Experts of a small language model.
Size: 9 layers, vocabulary 8192, 16.5M parameters.
Training: a variant of Muon for the experts, 299M tokens, 4558 steps.
Below are experts of layer 6 (counted from 0) of a mixture-of-experts language model. Rows are named gate (a neuron's input weights, with its number), up (a neuron's input weights, with its number) and show model dimensions 0-127. Each number is 128 + 32 x the weight over its row's rms, rounded and kept within 0 to 255.
Before each expert's rows: "mostly gets" lists some tokens that are sent to it at least half of the time; "gets" lists some tokens that make up at least twice as much of what it gets as of all text. This comes from a sample of Wikipedia text that the model never trained on. Tokens count by the router's weight.

# expert 11
mostly gets: "A", "E", "M", "C", "D", "J"
gets: "S", "M", "A", "R", "D", "E"
gate0 [115 184 117 183 148 132 154 147 130 127 111 142 179  60 146 108  90 123 148  59 109 139  97  79  58  54 127 157 130 135 107  87 119 141  61 106 173  85 130 121 197 144 134  83 154 108 120 149 102  72 167 139 157  85  90  95 178 100 147 108 120 173 104 140 106 152  59 126 152 177 106 166 110 119 135  81 103 117 152 125 132 157  82 105 116 113 109 138 117  81 203 144  75 151 127 123 161 111 138  97 125 167 146 126 168 124 124 142 128 131 114 101 118 152 212 140 158 144 130 126  65 119  79 108 116 143 146 160]
up0 [ 72 152 156 152 131  88  99 199 163 112 118  94  90 161 130  74 140 155 135 134 124 139 146  91 181 134  93 145 129 124 160  96 130 145  77 174 129 100 179 130 142 133  65 156  88 150 123  92 143 143 100 151  62 158 117 142 168  90  84 118 139  60 134 122 116 188  92  68  77  84 104 177 175 189 156 176 174 122 127 185 184 140 155 141 137 170 199 111 123 133 102 116  81 149  63 114 153 104 150 149 132 127 124 121  85  89 116 133 147 108 146 175 156  91 143 134  82 164 123 107 114 161 109 114 117 137 133 131]

# expert 34
mostly gets: " He", " he", " She", " she", " It", " there"
gets: ".", " he", " He", " it", ")", " she"
gate0 [139 130 106 188 136 136 185 166 162 118 106 123  75 137 104 139 151 117 188  73 188 148 115  88 105 151  75  78 211  86 169 146 124 172  58 107  99  94 106  95 126  88 114 158 113 169 125  76 129 102 127 167 126 148 139 136 172 146 112 119 144 203 131  75 145 172 141 103 126 112 117 122 117 120 144 134 151 144 131 133 105 171 104 154 118 156 162 129 105  88  99  98  85 115 147 122 159 111 174 157 158 177 103 134 114 189 168 133 161 147 118 150  70  85 136 106  73 184 162 158 182 145 111 123  85 166 143 150]
up0 [134  98 105 105 135 164 128  66 131 111  86 120 172  87 155  80 207 148 111 188  75 120  70  99 127 129 114 148 136  94 145 126 159 161 150 107 155 107 189 108 132 147 164 161 131 113 146  85 105  82  79  47 100 115 144 141 193 166 120 123 159 138 123 172 133 143 139 123 142  95 132 166 117 134 131 122 121 108 164 110 204 146 160 136 116 135 139 136  91 113  90  77 126 106 113  78 185 137 115 133 121 104 125 148 106 126 100 147 135  70 148 187 108 148  57 171 186 115 148 131 139  47 160 102  95  98  71 118]

# expert 7
mostly gets: " ==", "\n", " ===", "\".", "===", "=="
gets: "\n", ".", " |", "==", "===", " =="
gate0 [172 181  98 152 118 146 120 171 172 123 118 137 134  63 186 113 147  55 156 105 144 112 119  87 148 135 160 141 115  87  95 157  92 185 124 104 153 147 139 140 184 150 139 111 128 151 171  76 195 144 134 131 123  82 150  90 177  73  91 159  94  98 128 134 133 170 193 173 210 105 106 103 141  75 129 101 135 109  92 145  89 134  91 103 143 113 141 123 158 152 126 161 109 167 137 147 156  93 144 122 151 101 108 131 116 110 116 100 138 131 119 174 145  96 112 180 148  49 153 215 143 115 116  60 117 135 117 121]
up0 [130  40 150 134 157 104 126 116 128 151 151  65 151 149 103 127 157 108 151  93 119 182 151  81 183  75  70  65 140 121  73 138 138 158 154 191 104 119 120  84 156 115 132  87 140  81 148 106  89  58 124 130 114 117 139 131 126 184 111 115 188 140 107 161 119  95 146 123  99 131 166 125 133 100 131 199 143 133 142 144 157 124 122 144 130 121  96  76 162 221 139 134 125 169 149 182 168  95 156 132 148 106 107 133 121  62 160 157 126 122 113  98 108 119 140 160  90 159 127 132  90 129 183 105  78 107 192 159]

# expert 59
mostly gets: "=", " ;", "',", " include", " including", ":"
gets: "-", ":", "|", " |", ",", "="
gate0 [150 144 140 162 140 100 177 141 111 107 160 144 157 155 128 145 141 132 171  84  94 146 101 131 151 109 119 114 118 185  58 125 144 145 140  85 121 152 178 137 120 145 108  86  85  77 152 172 140  99 139 127 112 118 132 133 140 159 111  86  74 145 144 114 132  90 179 150 100 202 172 127 118  80 122 106 125 128 144 105 167 114 183 176 186 205 105 109 100 171 131 136  77 198 135 121 165 102 100 121 117 171 104 125 154 141 175  32 113 171 127 103 123  71 108 131 182 132 134  84 147 166 164 114 118  62 144  92]
up0 [ 99 186 129 107 134 166 142 141 144  92 142 100 157 117  94  68 168 113 119 123 131  85  91 148 158 142 125 148 148 153 173 123 171 153 153 134 131 136 122 137 130  76  55  96 157  83 103 172 153 125 109 115 104 131 126 141 117  90 138  96 128  97 105  94 130 108 123 125 137 121  52 125 123 120 121 123 146 192 168 140 169 157 157 140 187 188 126 116 117 118  71 183 148 123 183 130 137  57 191 110 197 172 151 151 158 204 165 100 158 120  92  53 149  63 163 138 145  73 131 151 111 167 115 127 134 112 155  93]

# expert 16
mostly gets: " with", " during", " for", " against", " including", " from"
gets: " of", ",", " and", " in", " for", " with"
gate0 [ 87  87 122 142 165 114 128  95 142 113  46 128  57 151  86 205 137  79 125 153 149  63 159 131 149 146 172  84 130 130 127 165 159 161 157 124 110  84  85 116 144 158  86 120 176  79 104 134 160 190 149 145 124 118 106 110  91 151 163 120 179 114 163  93 136 129 131 104 102 134 138  98 196 122 116 108 104  96 173 117 171 105 121 122 103 154  72 130 195 104 126 128 116 183 146 140  73 124  95  87 144 143 136 118 131 123 174  82  87 133 116 127 129 134 146 175 127 164 165 173 183 110 107 144 172  66 112 176]
up0 [123 113 171 170 137 100 123 145 127 114 116 107  87 108  91 172 143 136  91 170 137  22 144 156 103 154 107  87 171 135 141 110 145  73 117 165  72  86  68 134 134 121  96 112 117 132 144  64 131 113 150 111  87 138 113 185 113  84 158 165 137 118 205 115 129  95 128 168 101  59 153 127 135 118 119 139 144 145 155  98 148 137  83 152  92 123 123 195 126 128 132 148 148 141 125 129  98  55 105 130  91 118 143 109 120  80 132  64 167 164  88 170 129 104 159 190 120 155 106 128 145 177  56 107 163 151 178 119]

# expert 6
mostly gets: "'", " released", " '", " won", "’", " took"
gets: "'", ")", "\"", " \"", "ing", " on"
gate0 [156 106 181 142  50 125 156 122 148 160 100 141 141 105 124 125 125 167 133 119 140 118  76 111 170 105 135 104 140  96  70 130 137 179 155 156 136 169 134 123 132  68 172 168 119 111 108  96 184 175  98 105 102 152 162  71 200 134 201 143 183 112 150  87 203 140 159 171 105 169  89 122 140  79 135 159 144 102  99 134 137 103 137  81 139 104 117 114 148 162 209 165 122 206 129 151 142 125 163 168 139 149 123 137 110 127 153 132 131 153  83  50 150 113 101 136 157 175 161 128 153 145 111 126 125 114 166 166]
up0 [ 82  44  88 142 151 163 181 154 149 103 103 149 203 161 161 105 148 112 108 142 152 103  96  82 139 127  96 118 150 104  74 110  83 118 100  95  70 103 148 144  87 144 183 139 129  71 172  89 135  90 158 158  84  63 171 114 164 120 139  93 141  75 150 147 133 113  87 132 133 177 126 162 131 126 127 164 100 136  80 173 134 145 164  81  88 181 157 157  72 147 161 156  78 140 128 205 143 102  98 157 101 144 144 131 152 130 143 134 167  86 117 122 149  69 126 119  92 147 113 176 104 113 123 160 139 137 144 116]

# expert 15
mostly gets: " •", " Clade", " Occupation", "″", " Country", "°"
gets: "\n", "-", "==", "°", "===", "″"
gate0 [ 80 158 201 120  30 114 133 137 184 130  69 121 101 168 155 136 107 143 132 111 108  66 122 110  78 198 118 125 109  75 113 173  95 147 146 156 110 136  60 157 111 174 152  85 131 100 105 116 151 194 131 192  86  82 168 112 130  96 151  89 127 125 153 163 124 135 115 166  94 138 112 179  71 115 187 117 130 121 118 143 137 122 129 133 127 175 135 111 116 130  67 133 124 131 154 167 180 121 117 164  97 193 131 116 189 104 151 130 108 197 153 130 105 120 125 120 174 120 140 149 114 134 120  96  99 112 117 173]
up0 [101  86 119 133 121  35 119 153 124 126 147 129  75 116 107 185 110 100 157 117 108 132 114 139 135 108 125 124 135  67  78 125 122 104 161  82  97 143 131 164 113 185 103 145 170 192 145 108 156 107 153  58 145 150 147 174 199 153 130 100 136 109 144 117 108 103 117 131  80  51  71 150 156 120 152  96 104 162 152 188 144 134 157 124 151 148  68 132 113 155  97 100  84 138 146 158 159 123 153 153 102 172 128 116 164  87 164 112 154 184 100 101 141 120 106  85 146 139 133 125  89 173 189 147  84 209 114 102]

# expert 24
mostly gets: "),", ");", " and", " but", " &", "\","
gets: ",", " and", ")", ";", "),", "."
gate0 [ 81 128 125 143  80 111 128 159 126 105 121  84 118 193 174 113 137 108 187 130 140 110 105 127 111 123 111 127 157 131 109 123 155 140 189 131 164 168 102 147 142  65  95 151 145 103 117 139 123 120 203 162  54 152  84 117 148 154 185 120 102 129 175  69 156 161 162 134 156 131  94  86 122  78 134 159 130 144 168 153 113 102  73 147 125 111 152  67 133 108  77 124 138 205 210 126 148 101 130 108  95 114 120 149 106 146 128  79  81 166 126 172 138 148 105 140 100 193 153 197 158  95 124 124 100 150  80 164]
up0 [155  94  77 125 122 136  78 146 156 152 182  93 139 118 133 156 164 120 133 124  95 148 222 120 114 195 103 157 155 111 145  96  99 132 147 135 129 154 104 153 137 149 131 132 111 159 171 181  64 161  95 125 102 128 147 160 116  78  99 121  80 154  99 127 140 113 164 131 142 118 116 162 103 162 150  91 141 140 100 146 185 109 141 164 115  81 125 119 186 163  90 144 179 118 102  86 152  94 165 176 155 129 102  75 119 152  70 184 154 187 116 132 109 124 109 126 166 100 180 173 200 153 142 132 164 133  48 170]

# expert 1
mostly gets: " known", " made", " used", " played", " released", " won"
gets: "ed", "ing", "ated", " used", " known", " made"
gate0 [162 119 144 148 115 163 162 121 105  98 127 122 192 132 187 115 136 131 120 182  99 129  88 137  60 126 154  95 110 127 139  71  58 149 116  71  90  95 125 117 136 110 166 113 113 187 130  92  87 140 161 139 155 120 120 100 125 156 156 101 125 160  88 171  97 161 153 136 163  85 125 103 191 116 145 113 135 113 135 189 113 159 118 102 148 215 117  92 105 115 120 109 134 137 140 134  84 168 199 164 133 178  88 167  53  75 156 116 136 132  80 190 106 116 127 128  71 124 148 128 140 119  93  91 185 118 161 160]
up0 [ 93 149 146 111 109 103 133 155 129 155 138 109  97 103  72  99 146 166 162 177  84  92 144 124  90 161 125  53  88 109  96 121 131 147  60 165 109 135 152 172 112 168 150 101 140 117 168 125 135  85 179 104 146  94 113 178 141 101 120 157 174  94  86 200  55  98  73  67 183 148 148 186 133 140 125 161 103 138 206 132 137 164 209 128 132 114 118 136 106 106 166 134  99 135 126 130 114 121 160 104 147 143 151 116 107 125  81 158 108  73 181 107 107 125 116 106 130 101 159  81 101 181 140 150 166 160 132 118]

# expert 49
mostly gets: " =", " ===", ":", " —;", "):", " :"
gets: " |", ":", ".", ";", " –", " -"
gate0 [ 87 144 148 119 157  98 158 104 175  74 108 111 149 121 148 107 122 152 102  62 119 100  80  78 148 131 154 121 168 133 120 140 184 158 142 158 132  91 143 120 156 124 161 142  96 160  70  80 128 137 123 126  63 102 175  73 110  97  93  85 117 247 119 171 136 150  58  88  55 130 144 116 119 122 123 151 146 145 149 149  77 134 132 138 143 221  74  61 130  72 133 135 125 122  91 103 132 105 132 143  94 124 139 117  97 147 110 126 122 139 121 128 161 105 104 155 104 104 175 145 182 125 149  95 115 148  85 126]
up0 [120 129 146 150 140 119 102 131 100 120 158 115 218 144 161 149 163 129  92 111 111 161 136 132 132 137  66  70 115 131 127 147 156 105 158 135 120 135 125 149 170 117 157 167 128 169 147 127 117  83 160  76 105  98 128 177 189 115 117 124 117  95 141 132  94 130 147 181 141 119 152 198 102 161 128 122 114 177  65  91 133 157 160 173  47 144 157 146 197 187  64  98  84  84 161 149 111 148  98 159  77 124 152 114 180 100  99 113 142 128  91  85 129 118 129 120  95 154 157  58 153 126  84  95 135 171 184 157]

# expert 40
mostly gets: " C", " c", " b", " B", " g", " ag"
gets: " C", " B", " b", " c", " T", "C"
gate0 [163 182 200 150  65 177  98 140 118  87  89 117 157 151 134 146 136 178 111 137 144 139  75 124 110 158 141 151 120 134 136 102 143 132 110 117 158 105  85 145 177  79 162 185 124 173 121  74 104 149  68 170  69 102 134 109 129 188 112 174 181 118 164 139 200 129  97 167 126 125 183 102 122 137 162  98 172 139 188 129 138  72 137 147  91 160  80  58 132 158 126  82 108 135 125 115 139 105 129 121 157 113 125 149 139  76 179  94 147 137 120  93 186  88 174 103 124 161 127  86 161 135 119 141  98 133 148 112]
up0 [182 155  81 109 118 134 152 181 163 110 219 105 136 166 156 125  94 154  66  43 111 118 142 107 166 169 164 143  97 129  55 131 162 144 147 168 126 114 165 118 131 119 104 155 215 146 118 125 104 177 141 137 150 134 100  92 113 173 167 113 132  70 131 162 142 186 131  94 151 111 117 134 183 159 108 134 196 227  85 116 100 139 140 148 186 111 137 163 132 117 109  71 149 151 116 126 133 120 136 132  96  73 128 139 129 166 131 108 157 107 155 105 159 126 128 108 133 168  75 147 131 146 119 146 103 120 105 149]

# expert 20
mostly gets: " during", " into", " under", " where", " after", " when"
gets: " in", ",", " of", " to", " on", " for"
gate0 [169 123 128 134 131 118 166 156 135 135 144 130 143 152 163 173 159 140 146 149  74 143 156  87  85 121 124 144 115 104  93 121 172 115  55 133 150 159  70 175 125 119 120 145 124 135  76 122  60 180 212 103 145 152 148 192 107 136 134 140 164 184 122 124 113 134 143 153 160 119 137 128 133 127 110 140 144 143 159 120  74 126 110 149 145 184 157 153 147 149 101 127 181  95  75 127 187  62  55  93 154  96 158  41 134 169 129 130 114 169 143 133 171 152 119 107 118  94 183 114 109 171  74 113  98 153 163 182]
up0 [166  67 136 153 125 103 118 134 163  79 164 175 178 138 136 109 144 147 130 118 134  91 140  62 125  41  78 141 115 106  99 114 149 120  81 173 161  56 156 152 128 149 148 106  89 140 133 116 122  99 152 151 183 164 166 166 139 141 132 174  97 121 187 147  85 147 116 146  95  86 181 151 125 114 196 157  49 184 198 165 104 149 137 122 151 101 145 107  91 116 132 154 119 114 154 141 120  89 110 125 139  90 117 110 118 105 176 130 136 138 122 170 113  83 145 127 136 121 135 127  77 128  32 160  80 140 136 139]

# expert 9
mostly gets: "|", " After", "After", " after", " FRA", " DF"
gets: "|", " |", "-", " by", ":", " with"
gate0 [163 147  74  95 122 109 131 159 146 106 128 103 137 183  94 105 162 131 137 132 122  99  82 119  76 155 105  79 159 110  94 137 140 129 135 127 123 160 124 198 137 129 112 154  78 139 150 130  71 144  97 133 110 158 157 129 130 128 149 116 121 149 142 200 123 130 103 110 189 161 141 145 215 120 167 101 167 129 186 135 119 114 118 122 173 249 173 100 159 118 134  99 168  94  83 151 106 143 107 112 198 142 155 108  66  72 184 135  87 122 151 151 101 106 136 163 137 157 114 118 127 101  62 116 136 112  87 170]
up0 [138 135 136 106 130 150 159 134 174 137 152 101 154 109 107 120 158 141 166 159 137 115  90  99  83 140  75 116 190 135 105 123 129  99 127 103 168  65 144 156 131  94 132 122 147 185 153 101 120  92 181 148  46  76  89 169 156 163 113  66 127 122 167  92  93 134 141 177 168  46 121 188  81 175 105 177 128 138 117 131 137 150 140 170  88 129 133 139 172 129 162 114  85 113  99  78 148  48 124  75  91 126 107 166 149 153 170 167 164 102 100 108 146 121  80 162 131  74 112 140 133 137 136 106  84 145 157 142]

# expert 55
mostly gets: "\n", "|---|---|---|---|---|", "|---|---|---|---", "|---|---|---|---|---|---|", "|---|---|---|---|", "History"
gets: "\n", "|", " career", "==", " information", "|---|---|---|---|---|"
gate0 [117 181 124 147 163 155  99 167  83 199 122 130 143 144 127 118 154 157 171 153  85 120  90 105 137  58 123 153 122  70 183 120 152 102 149 115 193 172 135 160 145 129 137 120 106 169 126 100  97 124 169 166 172 142 134 162 128 162 116 105  88 120 156  83 164 122 154 121 159  95 167 168 208 131 137 123  93 145 123 136 163 127 161  85 179 138 160 109  76 112 124  72 105 101 138 136 167 146 154 192 124 175 126 148 127 121 179 140 134 111 161 134 153  48 213 124 176  87 174 101 103 147 146 148 145 118  90 143]
up0 [160 133 148  76 114  73 103 172 145  84 167 113  91  99 146 111 124 116 150  75 133 106 139 104 110 108 111 110 154 133  98 151 140 149 158 105 121 140 129 110 105 139  77 130 167 147 134 150 145 124 126 115 128 118  92 164 104  90 102 109 108  97  78 128 114 155 106  91 152 169 130 195 177 172 140 220 124 139 136 144 124 136 179 108  76 137 165 145 116 207 111 142 118 202 114 129 143 135 148 114  87 125 153 133  69 156 142 153 190  53 148 141 139  64 112 149 109 145 128 112 193 192 154 115 182 150 173 204]

# expert 25
mostly gets: " In", "In", " un", " re", " con", " pre"
gets: " in", "-", " In", " re", "In", " con"
gate0 [ 92 126 115 138 109 112 208  60  96  96 114 163 160 144  75 162 158 162 122 136 157  67 153  98 116  93 118 151 122 125  89 138 128 130 139 126 108 133 177 157 125  95 128 132 137 182  64  82 109 141 144 154 100 191 103  93 163 199 166  98  88 160 129 161 160 216 143 175 104 139 132 101 120 120 158 176 114  88 166 121 130 100 134 180 132 159 140 128 132 112 133 139 101 150 117 158 180 104 154 131 151 114 147 185 146  53  74 184 136  98  90 165 124 148 133 101 148  89 161 117 197 127 101 139 104 135  94 147]
up0 [120 105  92 154  62 124 142 112 115 114 195 204 122 146 145 103 148 140  65  78 145  81 151  79  95 160 126 102 116  98 112  95 170 161 138 108  99 177 102 117 142 170 170  83 127 105 139 171 128 129 140 159 155 101 170 135 123 167 142 126 161 106  32 108 127  91 150 180  86 101 137  78 138 138 125 157 147 119 164 120 109 105 155 219 152 132 112 108 132 160  45 114 114 148 101 125 148 121 144 123  79 142 125 132  84 130 129 182  73 104 139 180 145 152 115 135 125 176 104 144 187 136  73 170  91 129 128 140]

# expert 8
mostly gets: "X", " X", " US", " FC", " TV", "CA"
gets: "R", "S", "E", "F", "2", "C"
gate0 [106 171 101 192 136 147 155  87 109 180  69 123 120 112 140 166 140  94 161 152 198 171 109 140 180 107 148  91 115  91  80 166 136 119 138  99 120 103 135 152 189 139  47  93 114 141  96 128 113  98 104 105 102 150 116 131 167 111 118  86 150 162 203 163 131  93 158 148 135 205 181 117 111 166 146 157  67 138 113 157  88 156 121  81 139  67  73 123 200 171 121 134 144 146 159  85 124 115 168 141 151 139 108 116 127 146 142 125 160 133  89 125  98 120 128 125 116  98 179  99 124 105 145  78 119 100  66 136]
up0 [104 130 174 147 131 125  64 176  82 129 163 106 105 106  89 113 132 164  97 152 154 128 204 114 140 115 147 110 140 159 152 120 134 128 101 130 151 138  91  69 130 136 155 182 122  77 177 110 187 119  98 159  79 121 180 168 178 130  91 122 117  89  74 110 185 149 105 170 115 131  96 223 142 127 118 117 130 174  93 129 145 129 151 113  87 118 163 155 137 114 201 130  90  87 151  86 126  75 118 108 146 100 162 143 142 180 104 196 111  98 113 161 161 125  93  93 105  99 106  90 144 138 171 157 142  90  76 124]